Weights of a small mixture-of-experts language model, trained from scratch on English Wikipedia: vocabulary 32768, a variant of Muon for the experts.
Below are experts of layer 4 (counted from 0) of a mixture-of-experts language model. Rows are named router (the router's row for the expert), gate (a neuron's input weights, with its number), up (a neuron's input weights, with its number), down (a neuron's output weights, with its number) and show model dimensions 64-127. Each number is 128 + 24 x the weight over its row's rms, rounded and kept within 0 to 255. Numbers have three digits each.
Before each expert's rows: "gets" lists some tokens that make up at least twice as much of what it gets as of all text. This comes from a sample of Wikipedia text that the model never trained on. Tokens count by the router's weight.

# expert 23
gets: " |", ";", "|---|---|---|---|", "|---|---|---|---|---|", "†;", "third"
router:136101145108141094120144137137143133074117115096101170098170109150100154095142137137095132095120112154136104121157163121127100123177101106117106150128094096084105142082140139136144128127134154
gate2:120159110102114097119109115094171125121138145160126154126154099131123142129116129119108138117095157154139140119141124137167155143093136156112130149158125142141129120148135150136104149104139098
up2:107118116137149155122095103169126097102177128127153118136108125176101130105172150163122127101153112086118116097129109135116147127128115155163104086121126115069095170060088121095129123124150135
down2:071132126159114148161108144151189117128167154146126145146114166115119096138087104080122092093131126094126115114125139141142158121125117129179140123130128120084142101160138133123151168113128171
gate3:137138092127127109139174187160127151149162119136158131131112105117118155110142137162123132135123180060131136119136095112130104101157165113108108098149141078106153148100080126133117130092124065
up3:143144109087126101088107097114136121153176123122144145120118120142095099112138124091106108145095138141157140091128127140142108120156087135129169172130145135088120148083097127154104123114096107
down3:125165139142153133114135091174100146120118123124151113157126119146141122175121136126133143131136118123127096102150185113135127112108134129144130134101179126115138143125104159121092110109115106
gate4:153141139117081101137116148145100087095109143104151076127127128149154118131105158103109124139144116168126119141173150122136071150185138122145140107105120126134132144132088164135092095149108145
up4:148109117137110109146199144086095142103128143097078165120162156099124088110124153150174086130140110086109115141131169119143149129118124119160122143142125115147189123151098145185173137098102108
down4:120168100086121130130147141136152128097166101149134109157108126131105129136123114128134141176182144144109127136091159165100110145144115146155156124098169097090140123084161131095132120153142127
gate5:136170160152133129115132157131133141156109136081126112129102145115132164130128096128142149122146083134156142166138162118078163158108145200186117130104097125146114145096155139121138113164147081
up5:129148100106116122102116166133175099139159110116126133108128093140108113101154103140135161106116111146140123124109123103159153135113106151122166154117130157140193104121139135122132131121184140
down5:088126115151084165136109094092174110116114102103180107135137176110164068118091148152122101129115093147125143116125126138109133121129132119078127120135147118105100151118174142111121122100138128
gate6:092132077147138128102133125110136148092138148108104158093106159137107137137110152149094122124135123085130120115082100068149083151122140103086130151127094074151133172120121175141104155127123121
up6:128098058175108127121118115112112098121125095098126121155113154159129113173117117150115123097081149150136143115136128119158105116125148093137096145135160126109144082143115116101138153123125155
down6:085125148155074096167077152144083120116103117095127118120122094135053079146106130139119146125102065153136122110190114125111129119126125165128115090150092136140156105111156116127159105085150125
gate7:151091104107133143152123081085110125102149138137093086138142127101132067127114132157129132122135102116099121120182117155120101143154126170099092166123155128134122119107124135111135154105148160
up7:074123152158130175150109127125113135128114122113129171121103142107139113164116082106137139128114126094164108135114163133138151121156124126144137113084146110074133156108141142138104157159144113
down7:166181133134141104124076083144173079151140116152138142143136141125139176139130134123133144078121114110119136143129136101157167139101120147164141099120073115137121126153133153109086110136169161
gate8:142165146126133140121124121092131105160116095131120122093174138131100145179140118150154139087070102157132104104132130076119138148191096168155152117112132129148182162143172143119118106144091159
up8:140130122134160151129151148100125098097107120162107133098092155192131141108092115077153119149116158129092075126125113060145153137152140093088151166090138135105106105130092162146136121100184096
down8:118138170132088134163111096144137103129147114162098138168121149113142155085099166119129141166099106077113128149128117120151141074124158107148110156137116139138133081127164152140119132095126142
gate9:104147136122169143124162151111082147117167138081121106143107122135167170142095169108156104170114135121118151114122132115156160121128123163126125143148152120078139143110120135134164136140123130
up9:129138153137106073116112168140136135123118099150121161111177156147128151138138122147149157089093126128160127178129130150147094132143127093092143141120121161136132107156100171138113136170125110
down9:095159094147163109102135149140103122144153147123105138149121141176125159123151157101146134149111087100101112112147095132139174098103103117154104203093156126130132127080108164119136133137098116
gate10:126128136140151156125170120145150114114187133146126157150105118140138069160082116126130142143120127139133141143149145144074132125118091130128133080116115117170099138119118118140114120113109142
up10:114141110142142104121136111074130152152152131139135165144137127104146104165108110165149109157075126092086125124130147210151155095108119133115134040139146108098120115138110104115129149093142128
down10:164115144131109157097167125152077117128104059140085102158128131136163155120147146126101149095135094120114078112137141103136138136128115102117135135143147137142091132159129100101125126111096128
gate11:135091105127112164135101094126094139128136120124143187120108116097124127138113105090146087108102163113095148161137122100117137136109080155141164156176139105161142124139102142183084145110126120
up11:100149146152155121155166167145144102100142155103121067120114115172117141153120112186134117148143126092146129136106133123137111182138174090137110076104111109078115104129105135148146137109111097
down11:124074140139121080143163138090081164093150091120115106152138156159162148124151114145139112144124122135091125115088108107111162136129120161141177147132134102088145146156081137157131123128149118
gate12:124144134112160210121162090144101127122138131146127135140117130157115131130118098120113165092136121140142113123140142111107115133150117108149156171136149125142138117141112105089105117131066146
up12:120113121175139157152106099156143147143123112095115116107093121169140119135082120130134161129134102135146085118134097133136119184144122120119123149153105106080114138107138122112142144149132127
down12:123098099138156155116087133111160130101123137121127104079078123092151144114139116134114097149142100165124149096172116122161073113169138138102108078127140118144138136096156118153138099152125151
gate13:140185135119090137067139130119122076136109116096152134176102166152087135155156125096087125113185143143136145121168118127122121147130095163084142123182126086108138120143149110163115103156080118
up13:140136117150136161180130115123121148124107138087137168113153107136137150122087143110153118157078147099117164124186155142130122081110142124148123119113154123157124086104096168125132153110098141
down13:146174131122107128149098150149116139122156136163114108110149121138176102108057151152167147099148128116142172150126160145160166096134135118127141098142118144126141100138119157117157135106140119
gate14:143150119123120118099141143134112147153139141131088121139125162144057162122110096143131085158116148074117155101080140110115080142083116124082128097140135135136132120138140137155122136155120143
up14:161128066085118086134123141126104119100135149123117135153136170115142152128142116113134121153137093121116110125121158131151115162119069157084093090119129151064093150100141131131125146146100109
down14:168109115109145095104155132109131125109171123112084127151132167143122161143101165111112100121134136139130109087118120132116114160137097063105123170119092155105097125164170137165124121144110127
gate15:101104109105133075104114160085110141123094062125082122124108128123129099124116108146124127133158155132106122147128148118148097124141152120167083133107135117141136084120142143180112118074125194
up15:148117141159107089128150099116114139145100122150126116116109088126124090119120127117134109189133074134119131119115115170128153097121140158166087100132127137136142081126125117126146111071118145
down15:116100141108163188124125169111148125108160155121156143115139164159172162104164121170078125126156165147120115144100141142092140130119124086126074082095144160127099102101126128125105133133135140
gate16:141160148119134140139163095102092100095156142088135146088129122169129129113149122167106151141094104156134093161137164113135122144179101123145139132145139138140121135117122112176116160180147120
up16:144130100139149081121162141097186126132115130145106086136149134156129133124134129111125112101112173129138129102130135112139131109132163181102125175158105111149116166118129133124135115099135109
down16:125158142134135161162090170123074116166162107125153129135121103153116112126133159194119114140144129130097116097108118180150148134156181147075119169117086125137130154135127069115141154146110150
gate17:104118136099160145159159130126122166147116147120115100107107139175101083146094136076113143108147136138139111158162112150133104123133132096134140138148135132152113120131183094120168114151135140
up17:131140120164149116137147102148133143119141097135166184084073113097131072124137145148172104127168162097138136099146102120110104150153146122102128129144133150145108131173103136114139119149131109
down17:117094109121139098124108109195139150112130125117102142112060126153093136119131129111156113138117105120148121148092127146151142099130153155157163163149163127123105126124139108120132168150133092
gate18:140133131139150117154128104126138141112159174130153148133136132150097127118114131100126137132125137120149159090150122176117123096161151125177118132136143152129128134101149102116135146136128136
up18:114187153154130118153113103153143153108142170114123141130174145093102117133133138121144128108140119116185115103152117155139121098132170130147066135160122124134151111103112117127135146088128122
down18:124151135118115163172136121140131074119114141137120135116178133158145168094129095127070101135122110164083134099135147105101148173131135145117132110117132113110091125119103113132122087126130096
gate19:111099110112139119129144118121084133161105126146139146141146112136125133155144144120100071150155152137101143136064121155128106122154105144067143138147148125085112150123132127173116139158131102
up19:152110151136076122072129132122157103097158095126136098091161106125131195060112111126124124147102112109122138175124115125129157148108133116158131162139101122145106125113097125122079082091129150
down19:125140117142105148100123149112139110144115143121125119160136132129153164138158137136108081132176124145095136147095123101137068128102152136125147157138129127109138199171129106141095137172144132
gate20:133142126096111121134123113142158129119136104170132105126155168127103143139109136129120152163199153116117171188141089105174165132147142087159095152106148122126151109120159105107153145134138096
up20:129149156120101122138137117123098141118121136148132130143074103133139140127126181123089140130102101120135107124140096142056085130098158148082144127128112129152121118143071141156085180102104153
down20:123121139112165120151116141103151163122124151137117103123170115110118161085125133129143069123093133160078121132093122138143158124095127109143106155102087119088107155140165148122133118115150126
gate21:170131109068132118156130099125146120121126120127164137144144143091150112119121116120137128114133102101094083142155109130170144117129104105119137125182146205139147123122123124126113132110166142
up21:143125128139073118130124178180140130102118151144103139114130133119166108168115109086101111141099108069119151079186143138127086118140141167178131137103143169126121123128131120133168125149171092
down21:132109172110130110147136111123147178103121105126106058141159166130169073141092128094083123075110146070144129152112137133155114142148135112097100129118119066110130140103137143116100161153113137
gate22:144101137129113121063104113112121127098121117146124163102111129147150151102106145131076088139098124159133147110094089134139163096167152130150143139179113134114117127103107082138106136105131082
up22:168133110144172099123160153110118137166147134143130088177100142121149152150141141118097132175100117152123134093125111087154136117152107107132102129185129133123125149112100115110132090087159124
down22:167118129138143141148115089162121106128152154135100081145152121173107072120108120124159133106143129086126098142152114147113117164180112110110184109118126171097135120138146177101143138131149148
gate23:104183108148142134102102165137094176109137141126148119090141167144120116081170141110139134159105143135130110179101117112084142100126135134095124076144127128115170140133097161116120115156099136
up23:154097116098119177156160100169121101113128103154111115118115130112081122150098081166112180114197147129127150102090166105162124109150120141109115199110147117133127094132119135122155162108150137
down23:129160132161135115116153145141113042135147090142137162146140150112088163101134141094101138144191192088117139107095126127133143120157161148142134174151109123111145129131124119103135139135097185

# expert 10
gets: " of", " by", " with", " at", " as", " that"
router:116115113121162130096156174122105098140142137165101147165110137150137161116173140141135130083146138121091135120104131171168095122138103130120119147127097094122138153117174158122113105106122144
gate0:104067135107120137106125165117106165153097167128103143088130153149155177101105138190107140085096120132108130140184116125164113091163121084115125129123090122138128126113134123107110113128099148
up0:135134129189100117140106140125129140148101117075149114136132099093110098147152127146125129142157157143121132127123147104101120114101129120138110134129145087121094130150146149144093183170157145
down0:155097119147142154123150135143132090137095079189148134134184122121157124135134156118128127132138122136093139147154110160164132138106181112131149153101115123157090143117142140158139121143129112
gate1:087160087101108138071144083145155162142164104111121119136118147139101133136127091129168121126177147117140123148134083095095140125153099125163144108150125122154172127118139159175134175112100120
up1:129147148108116142118154139116147132153121085138108116123149119094116135128145089142132097150143088096164105196141121110113123119164129085174168133149136137149088146160125149109109166114128129
down1:126127150128108122132157167124120127152094129170149146068134077121133143131110123091080068089107114151123148168108101173109151139161154102126143109138084125154121119118095114100152095142176132
gate2:070137137139149118146149170110116134136141088122097109144133137150090132069115137106087135115139114080124153155165125124132088130144113131146113105178138134148076130152141114119132093118112130
up2:084129133161134136144124151137172124153092137104052129117120141154121104123121161110165125128141142115087130119149139136155118128165114144097112123160141109106097104134160090118115121072140154
down2:151126140175075154096127109184140146121106130126116128131126089170117089120140113093168175093125117115158080139109112090132123143140127126143110119120124128123108117113173071137154142151134154
gate3:142154124114121110148132119096139162158149136134160135120136105190133137165107177092094134106113108094147123173148102141106133144148112120074070116100107120118123134126159142097114135103148076
up3:137191193110127120123130127152089145138118111125132167154120135117163136126114103128123183124144131191106145132095127127170110087156148147117129148097129115136112156165098138097109160131080120
down3:152111131128121143156088045136062168101102147102152158141107153163104136133115111103139112124110130144129149083151101172137145152154129118110108137125169127126123153086137125105136129127125138
gate4:125108133156090119126140114118127138090133138096153103131118123119123148114165102135097120124130103161143179145123110164148118084091133142120142152127082155139169105130125102149141130128093072
up4:134148163128180122094134130093133124134115103147116130142123133144146110103138114144111133114137128101125056148154129150124107113114098142086144156156102115125140123136121101084132136131153140
down4:175116136097127153145135128119147097145153134126143150161091138193073089117127109137143149138137157130195133132118133130126170187092145108129179105083149126142083153096135112136089129136103130
gate5:139124095135184167127153123153125174146167138115094142161058131171113080168121129092166178121150142149138144104172167144138155152159133122122131192116155116127098089143161115147161150102152142
up5:103126135096071200148101106117168169125132146145117153134132103157120130116099080139099115171102165150124127093123109124111152087132105112096145109108140109110121136144153155131092165070132118
down5:141105131157142133082130124123122133152089125154096083147147149110128135145126109109142120089197140141122143117167115134123071114102165143100116083143115137116126145130097149136112145102099111
gate6:137109143132081127140071120148130100147102119117131132117159133104157134126128138172148112094130160088109101115117126111124143120143133089097133125107158108087133119110090168103157144195157130
up6:086118126127119127102170168118125117147146098117100128120150141143066134148097139102195168100111116145143133131135105144138099101117130133169098162156149139149165132126153122121169102135171107
down6:100121144120138126098124136121106108090104118124110108132135097112140137129054105093148147155163125099100136129124166104128147161143160131146103102088124147122133109124117142111112149147119158
gate7:110106127139137117110137097080113164139147155111125152183181135145143119138126156101132146113110121133070105089155106125159119125086077140127141114146132174131113219161111130133136124139127159
up7:153137157119141119132152111157137139112081133119139149158137116134141171139126124137099178142110104128116115100150080121147113131134126124132127119095167176124157170097073156189123108160135160
down7:114150120136132129138101095167097101163100139127074140099115113150126133120104152128168135165178109102114143159129140139166128128075134144118125176155124098134123098113171137114106134130162165
gate8:145148115155183051145107107110134099108111096144136150121153142136098129154131108137128151129150139083125114110112097174107098116108160116126164177143131158117143149123119124157123102118151090
up8:115168102117083082100163122124090119148126160176093124129109117100116160142164157107101115119103143133152171143135098137113165151113079128135154140165136123104132114128101132124097176138140135
down8:107110151132126128142142136144143110135111133096108148126119127116131106124129116109119114136121148126197135109109133147144151112116118094125134142169102097101136119144128147134164150106123127
gate9:121108122116119118080134172117159115124080100136090116137129142116132136127152175120094103092114114152121168159133130128139108166132161140159128136105178165124136118145147114122121086142119118
up9:148145134099126127103117137113137088130093101162131127116133108134161096145160145125071138103110098160135114170152121163137133112078182105151145125126173168114077125112137109093122114136145085
down9:124147110142125139139113115165108121120147121111166096077122109133133105184098088135105093140089100132143096156142105124105171107096158113086103166130115133110080153122106114116115157143150099
gate10:117132128137079115134107147147150128131130188104105165144162113112086101137115101150110151178113163128149107143141115095109112124126106140154109087155126111134179091150125133152098104110134146
up10:097124115107105148137091136143136110138134161103151142157137144135063132118146098144151117127148158122138110146168132132090133115153117135162143107151096113112151116134122160168134158140146145
down10:140146100127144164141095082146128165104115127188093154140110119127145140130163118133100164117087153101145146119163118088136105129101152112114146145143126143127105121117174155159103126151130179
gate11:092106132126128103151141130155106162134094125129159117147119107130126112128074085170140148129092131129102122153119128150141123111151135140136115125134088112120158170132103135151091146114130128
up11:069159109153142138106123082153100147189118095115110100146141104099142119128104107146153123125099111149123088147092089105150132100101126124113120143074090139137123151120090122122098144105135125
down11:109141157114143133109128145124106145172123159128088141115125134096163146149174157111118162139101139165132152120125127120155124160101138109106137157152121155108158144117134081110078135134111119
gate12:140114135143108122127120100086124148107138106119110134105163101127148141149150120145120151168182085108097155182130151136118128124147180160151139060136107108104153156162153145142111120131106138
up12:155125123152156099115140163116096107120091101124115102130084131102139156171136148139132136156124134138103135155157135103168136170077143131116125096158137131096134127142153114101124097094154155
down12:114139127153130122109141137131145135092132161102119075123108146144143133091128107127138097146130105091130132100143168129103115141110089160127136118102147164147162133152136096136107138083125127
gate13:161135137112105165062121127124128146157101131099115154119099098154105161118085128152152154129157144126150176140124129149107119170118107083115133123086136136137110120060134149173126092143094139
up13:120144128174103091124119134162121158142133165109101139093123138105094131106132133146147119179096121109105164163118112175141144148096185116155114105127121147119125161127151085146113106106135092
down13:116128140103138101150156083106171127116098141098135095091152133083134146187093129144133101144156090121088149153140130152133158139166176113165104154101137154136089125118160107141137126129134138
gate14:112108107127102180103141149113121102113114130084123149125128126133091130123110122128150097125155135100091177145091125140121144115141110159176098127173122136139150087149152175139116188151141123
up14:107144145128125122162102132122112123147071148170126119114100136145150125056104152128116180152105126136149164148131158113148124163166119149127103144158106119151112109142179095133119118174137138
down14:105130126142132150172118146104136148101075137105131106146111138123111105121129122129117128090123166159163099138112133129084105122119117156160143133109183117152121132115187096123122124144170174
gate15:114092113157129111150106128144144140114096149135151161120153168141122132155113143152092160125154120110075146118141118109135104112132149169129164127113128112121146158133155142167110155127163146
up15:156148163143147133138105141115121084156135155135118159094125130128085144138149112142160119092147164133124164121109110081132142141114135123159143134112172132177116111108105160135121117156119120
down15:116145119090126133116142153158112143102127122145138127149125122134122111119091183080078114106148080065121104116128153162121161095117120133159122150111147134124104116092163141133165114115168084
gate16:094101124122160151139132114156137131154141134115125131123120067136124138115133135149171117122135079135110145120161127119114145181108082153151107158128130146106165150091119123148097089109129098
up16:126109132159190176127079127120090118096143130140117170102132085099107105123118130143123141143096108107099130118143118111081135141117134098151101154139098101152167149157120128107155173114204123
down16:113132136177145118123122135118150101128116111119134156195159175149146154104130117130159133151101104113131141145105134113167125123102173114184130145113142118151118097130140161106133145149108124
gate17:151149136102155077161126141150110130139177114102124139113130175123171114135106122133110189110168107088151164155131106100155125149149172190108131142140166105140119140151089135133141163143100111
up17:075116100121096164126136144127112121093111119143166134146104082133134130151144101146154132124147149121127144095136133141126111123102110077109121125102119173110127158102174156133122118102166159
down17:132085117106135100165155087102116138164188135126124132095106141136128122100145133176116118124135120124102148095127109091133149152049151134096138119107151101135113160160148136098099138111124131
gate18:140141127141151153110143072135143168114133119161141122136103121158121152090142147097108149124139108106128153137083100148165089165145141132103152141125130170142134109096171155177112133135115129
up18:104101122118135101133151133145114084126120131102128160095096143137095086156121082128125128128135124150185086147134137075122108087136089108101109074119134142132122122146111128095125136099154108
down18:133135128122130095150142109160093125139122087111148153132125140210098116146166130125108170127107145125128101155112101116136125131175104199110109137136161135106153110122112152163137125111113129
gate19:132148124076142124152153113110105141075114090141155131151159140108137174125133113118139111125137115082132139092144078151125079124152091133088124056100073116101121111177095101123125129150124142
up19:121152123104161164122153151107119151108093135152138136125147145094184083109092136131148145134140135102124113101124109174141142135097129121109109099107160105154131103153097103144111098081130160
down19:141121106149129098121125167149104103142107140164106117112120153152090130136095104190174163141127127153152108107119117152151160111128138147155118138116134093168113133135102136126156144123169094
gate20:144143111088086109126120151120115113122146117127097113123145151125138141139124142154122127078128084126101205080135119123132102141119126105144100148135121144155129160108137129130142092150114110
up20:125149117126129151103117135150104122144113148098103143120156152137169142126135125143140119104137075146104159136133128099178115160149134109132119117164090112114119139116149106145108108161138129
down20:136132119110139111137120131107151126091094136123090131138149104084133108146101094080117128125137107151148134156089100128135127179130107132160105155141138065123125095163137119136123130146136129
gate21:119143135122160093129117143138108135155176172142159126090097141139125120111106111098111143099092119129097133129156126139107165103103125156134132100127119133125105089119120143129109116099106099
up21:119110126145139102157129115129083118159164168159123114096147130130098149118092115108128148116109147135116147095083105145161134090132114133121146138119095139124145141127099168102139092122124113
down21:139108127124149119113114135111131092147143141089102101150158147122172114104130119103174142090075136098129149104125107142129161134147110125142101094097136122129110135156122116161107117092092105

# expert 14
gets: ",", ")", "),", ";", "\",", "\""
router:101096104129134140111176141124146156111151101123084146099149162158124136154160103137095149090117132101083156163128147155111101101139135114121136147109107106124154112161147108138114094097123140
gate0:109124115111122112165107128101098167083136149137142097121091141092141138120095138148102182145132123138121143122089115134118157156132121100072091133123144170135142122144131158126138105079130187
up0:162119139108107151163121091130086132098150115106154125119151079127166126133118133115159115107125109133140132163142147137113107103120120126109154120131135167108153090128151127167104162124135122
down0:109106143130143173118103126136117123109127133150090146106145192117139124120151137096161110105111133076165082125148160127169110111178159121143111128094142144131124126141131119152130138151128073
gate1:153138159130106127080197160132125144099109148132153144133150112127171150071163141152114081108141083093162101132178100127130102108102150155092141091110143114140124120141096107097118142117165098
up1:132183101103105125095122141132125121148148104108148109097128166100099149109096102090165131105111135167157128139146150154118092164129108128139134166102144096172091169124154121116090101120125119
down1:131111164094124106102133157106111094123144121191137150140098195138144126078103147137128118130096158122101126090090122079154136119111166123114105158122124158136139153166118101114142142129124074
gate2:109154162126122086156132122133140140145147143163123174113161113141084142112130160107136085149147159148170147160160100118134182147109119123108126138117154133099137091155105126119140140091138165
up2:127184120129091132176153097116192103108106113132128168151151117117118104142111165105118144121167151151134100100136116109132118169156149131156098168123148079131115126145096149151137137155089151
down2:152145095124137110170123134112135104124123087154092160130161172140139133137113161127105156107133137133146152121122100161142117074128119125098146125125102117133112162145132117134153175091140139
gate3:130138122129143113139136124121123158148156152123129127142082151183167108134097133173109167136142113108120112131111116115148144119127113155107122134105142160128114152093102171123118114158143167
up3:145167130140108105133132136139107106122111162140178112113141097109116113135093100102156119161114128121151172105105154175102127124101106095137131150084134127104112151156143123081120124149104119
down3:146124114148106103112190150184143132153144136116111143138145119108159133120100134140117126179143131127070123136095147134083105106165098180119112174133093139137130126186124139129106179079129112
gate4:166120143107047155107145145154104119125122179151139144121141133112126111080127127112104147127130103135139102106158134131143117137129110125116104156152137145100176124123185079139124118137146165
up4:136097130102096147113160141126122115109116123116109136119137138064152148092141122084154137139122109155147126103141138144168124132148125117146094146120141123128112112145157109151117107089126169
down4:114135094100140116125108095138101138157143134135095160141098098135131116161113120119131164126099147116095141142116162163129152135125136121131150182092088109161075120106096124139127104110130157
gate5:135102141149124172104151128120160092144117134099102123148134144137117111133127140172119067108132100116128136119148123140127125104138138118111114113123108143162141162122144097140095131148121136
up5:145096123163142153107103126130157116125084099076145110111127097108146143194138146187118149079130152110107144114167121153145118113136139148100137126144120127109100113123177092118116102144137141
down5:127135156120142103107120122164113129104123117146156130120103089119114118130088143130134173091116144126099138152142157152125097121164101122131144084121138119149081115128123113091137138105144114
gate6:147134103131099078111087124139087105104130139141153100110149112082135127152155125115147132128075131139129105122142107139142149100192133149160146159109111131110110164147125119112123104147089113
up6:140111118133113171126130102099123152125112168105096145132165151111159149134145110154122132154142091142110115120118110147144121078129139126160130078145123101105115114112102101156143090210139130
down6:148117134142132115153141142146137164163168125113119130143117087152117110141139125103123141105144157073178121165141131155137116147117138145144150144102116118138118082156157119154123146056102135
gate7:099115167097124145131137120116149168135094146139100077159149144158120109140168106138107166124150141097126122172156126197153136137141148100152135123111081131120153145172134106139128131123111105
up7:104133156159082120132150157121154160111077126095112083126108114151132104135175135136109079144136125150123099154150122149134111144124143110092128169125155141072124145114134085112137145102141136
down7:097126101127141180135139121123155090134150148144126116097102102149066114133125120126132176143081153137153094131115148127094110120135140147111122087115101126111182156126181103152152160151141106
gate8:156130164106123125099102127137158127092165129143152141126131161148114098152134103149148131154134161135097129142115140123136110145073140109147108103158095118134104103130112132092114122144154095
up8:142110110095125149125101102110139122124113139127124111129132146118117106181169121166137108130129150119087085148161151130135145155097136156202128113143130129131102140099136138107135131127186094
down8:142109085107169109151161142195099132126153170090112090132143135112122118170145146158112069106170139154118099151136155116108144109129128102160156140151168110141145109121144086122113173130152122
gate9:124091136122094132127122156152165122148068126129134153152112149120121099138119152133119098135133140145152149119116146093138127152103091135121154126093141145115157142118139170151130082109137145
up9:108146130118150128077129156156101138180147128163105063142133094103142108094101069074162120110104135125104121160147135151135108122152145124098117163125146098081140133103111103155161152178126159
down9:128152153142158126141105173151153184106112135106118153156128137139153123081088155097150126122117135133123138141149170115133116135161126178094157187136155124161124138120124101152144154137127127
gate10:104121142128153139144109084078105127118119111123135115146094160138130132119108107112150135157129089101094116129105134115134164166107137139173114159104175123110106124136088138112124126154158120
up10:101093111117118110147093120146084148151117138162134129107149122122127163126169153137138082149167125132130156120135117169111106156139093109124114140097088121072134107130158101091164138093161136
down10:115123075114115104115109131097128072142117094119115124131150153101113100148127152116167073127132119112095132137099168140138130114162127095128157096090107131124129122127145130107133160086113165
gate11:142105111114133142154146113127109180147158115121114128088104142129116159137095102135086171112110108154116158151117157113148122135116135123131119176178119159137126108157113136114165105141114131
up11:166129123111136134140115130131106145139071123124162134099131133166130159143164109089116148115091115101139074139133114127140135173118125163177128151110106095084139118091153121115116142124088118
down11:113142136095151167121090116095113141136189142112112111122090093145164111126149122130136123107102076125131100087141082123113121128129144110074159141139163124161133151145121089131145133097147146
gate12:147150161102127137107130141147142114157144133154128105159092107125140121149134092091097125149078139159170115122130155152130122149101154054102156195144145127069104126141124134139124131129170133
up12:130124130118135174151122118108124147147137138128124156141174107149170131153151119086099137146153135112088137128146128112122120096110119129140121155120108122114138107143126130201146159090156147
down12:156115143129090135155147101164129109125138144146159124129156149145155135126158109172136138120142138078139170131141122093124137109138127131119097176112129148105138154123151104127131122114158095
gate13:128128106139168096161155147165116162142191121103116086096104106118140143164074085150136129148114152097142127157112109122149110126082129128107111101113108129129122152148162113156092115124126135
up13:111127140126141108159171133125107124151163159100105153130109082132166121131113147142124129158127157115134107135124146131150147133136146199139130138159148165165126123155143089151169095145151153
down13:118120140138149171105137103150137133137155148114140157094138136114171137139122135125133137126119122105145101133155131133130112127132089159164104116179131090159123119158158129145168136115144136
gate14:146097142125095132160122137122132135114123164083096135138143164135140197126109117145141077143118156103111114144107127109130136113142147130109106144127146156114090153172149155127155169159100093
up14:136136107145084125128125141090133136088165147139118111158151116111176174100115113126131105136157134129151133140127122115177147124145123135148141120114139111090058159153104121153159156110078107
down14:119123096147132125165116123148102088122091086116138168122121166095114109103127129155075156119136158120129135131142157152116104157140114123120184128155125134119179107147110119132087096138118150
gate15:110130152090138122136147083124108121127132131162130109117141140132135126129102167141137164108127124163108146136120133181132084066139157141139114140154108170107135156152125120159145128120145152
up15:099119127106141115134125113091126122134120115111170165140130122090165123147099143112115152079122126148101135147142074136087133089161145118148120126179114157136097165093143156159089107110113169
down15:139157149115099117120082155144162129094157105099112163133123142134172078148125111109113133151141139111124148093155143134118156118129098119130128121128126117136122119129134159132115160157114171
gate16:159093159123113122088139124135133114143127126130083165101141139160094098130148162132127103134150119110154123082115153134143131087142093124150134094122104113131103162154094141133176111102125130
up16:109152136156134157127138155128151125146122141103141178168132111099132139122153101112150120074116140117082101132151109132162117182153147122135148151102094112138131105148094160100128138131101141
down16:116119106131072121163095120124135096142137113130144122131135139131129118112127172124096117123119114131137110159147046173120162116139086129083112116136132129101157113112156111118101094142144112
gate17:160134116176086093116132146148131123104116099151113124149116127127110160160120143122095067110135114095142077125128115116097136120065169107144161157134200152103105166129122145145133184138143135
up17:109127120087120166145123134074095160147152111133117124154123148153125129076125136136135100123139093156110180088123179168120133118138129165092136102110095124126153116125149108134094105124097163
down17:131123103147100148118161153117130156152166123125107086120136086175116154122146121122115092120126114129111126148138117127091129112115095129139156172165156090059143104170173090120130115126139118
gate18:149088140090175119115140131119161134109134083125123142128129104175109161173112091139071156123121129138105110125106181144176123160125183120119149147114127120145149148131160147167084155084071138
up18:152096138142156120136150116123137101128140096136108140127116108137086122128131107114116163124146089118117071128109102165167140125098134161117128165106124132122084117083156147157103131118119101
down18:082141107093181138092148110114144092102142144136170130121116117115120143136104089129097145134165165113117130169161144112105142119101128089105137147119108117144120122103111144119071107103121073
gate19:126139123164179156103110135096112136111131095177121088144112105095069102123096113122120115099138131146135150135158129148144110155109104134121093147106145123119097117121169087147149109141100113
up19:138111088126128139154125139163101158142133088136089140134116154123203129094124141122111132124109110131153071110112118104133109124146120131114104146169148156126137080129146195101119176133112113
down19:159121165094145166157116138097136120092117123171089107139131109109122135119135101121150117122121163159106133190189086145132116131113114094116117150128140140112105092110154134109143107147089126
gate20:113195110120111116137099119156140130144176133098141132109175172131168162136093144146131144142102137150163109129117140118100138110147138109120101115120089079122076137120119139117095138062130129
up20:109131146161148147123129118107114170109123142134164127088111132157173137144127106080131143175135151139160134119110165116118157103185106123138121091064051111051149102153159122134138122116122099
down20:159138091105153101156110116167147128135144116097133135143107121133152136132134146176107136110131095106157150126156117111137101098124132159111170158168145136139125180153097151111135102079119180
gate21:125124167185127117135099081105076112186174123153158132167115156095118097116122135169149106130129092124136173142070110120141139130129136122135102155106119119155131139122126135132116141109119148
up21:114127126152144118117107094146123104120157120130122098147110120137144136162136090145113154161098136111113176114091121166112105148141153119136139139169163154106152149125139141178132131115087145
down21:148089141157123121086147150130145156159121151154103102099127127115139125102120185106142127142174155119085146157142155094128124111161144153114137148064128147119133132155137127092145113148152127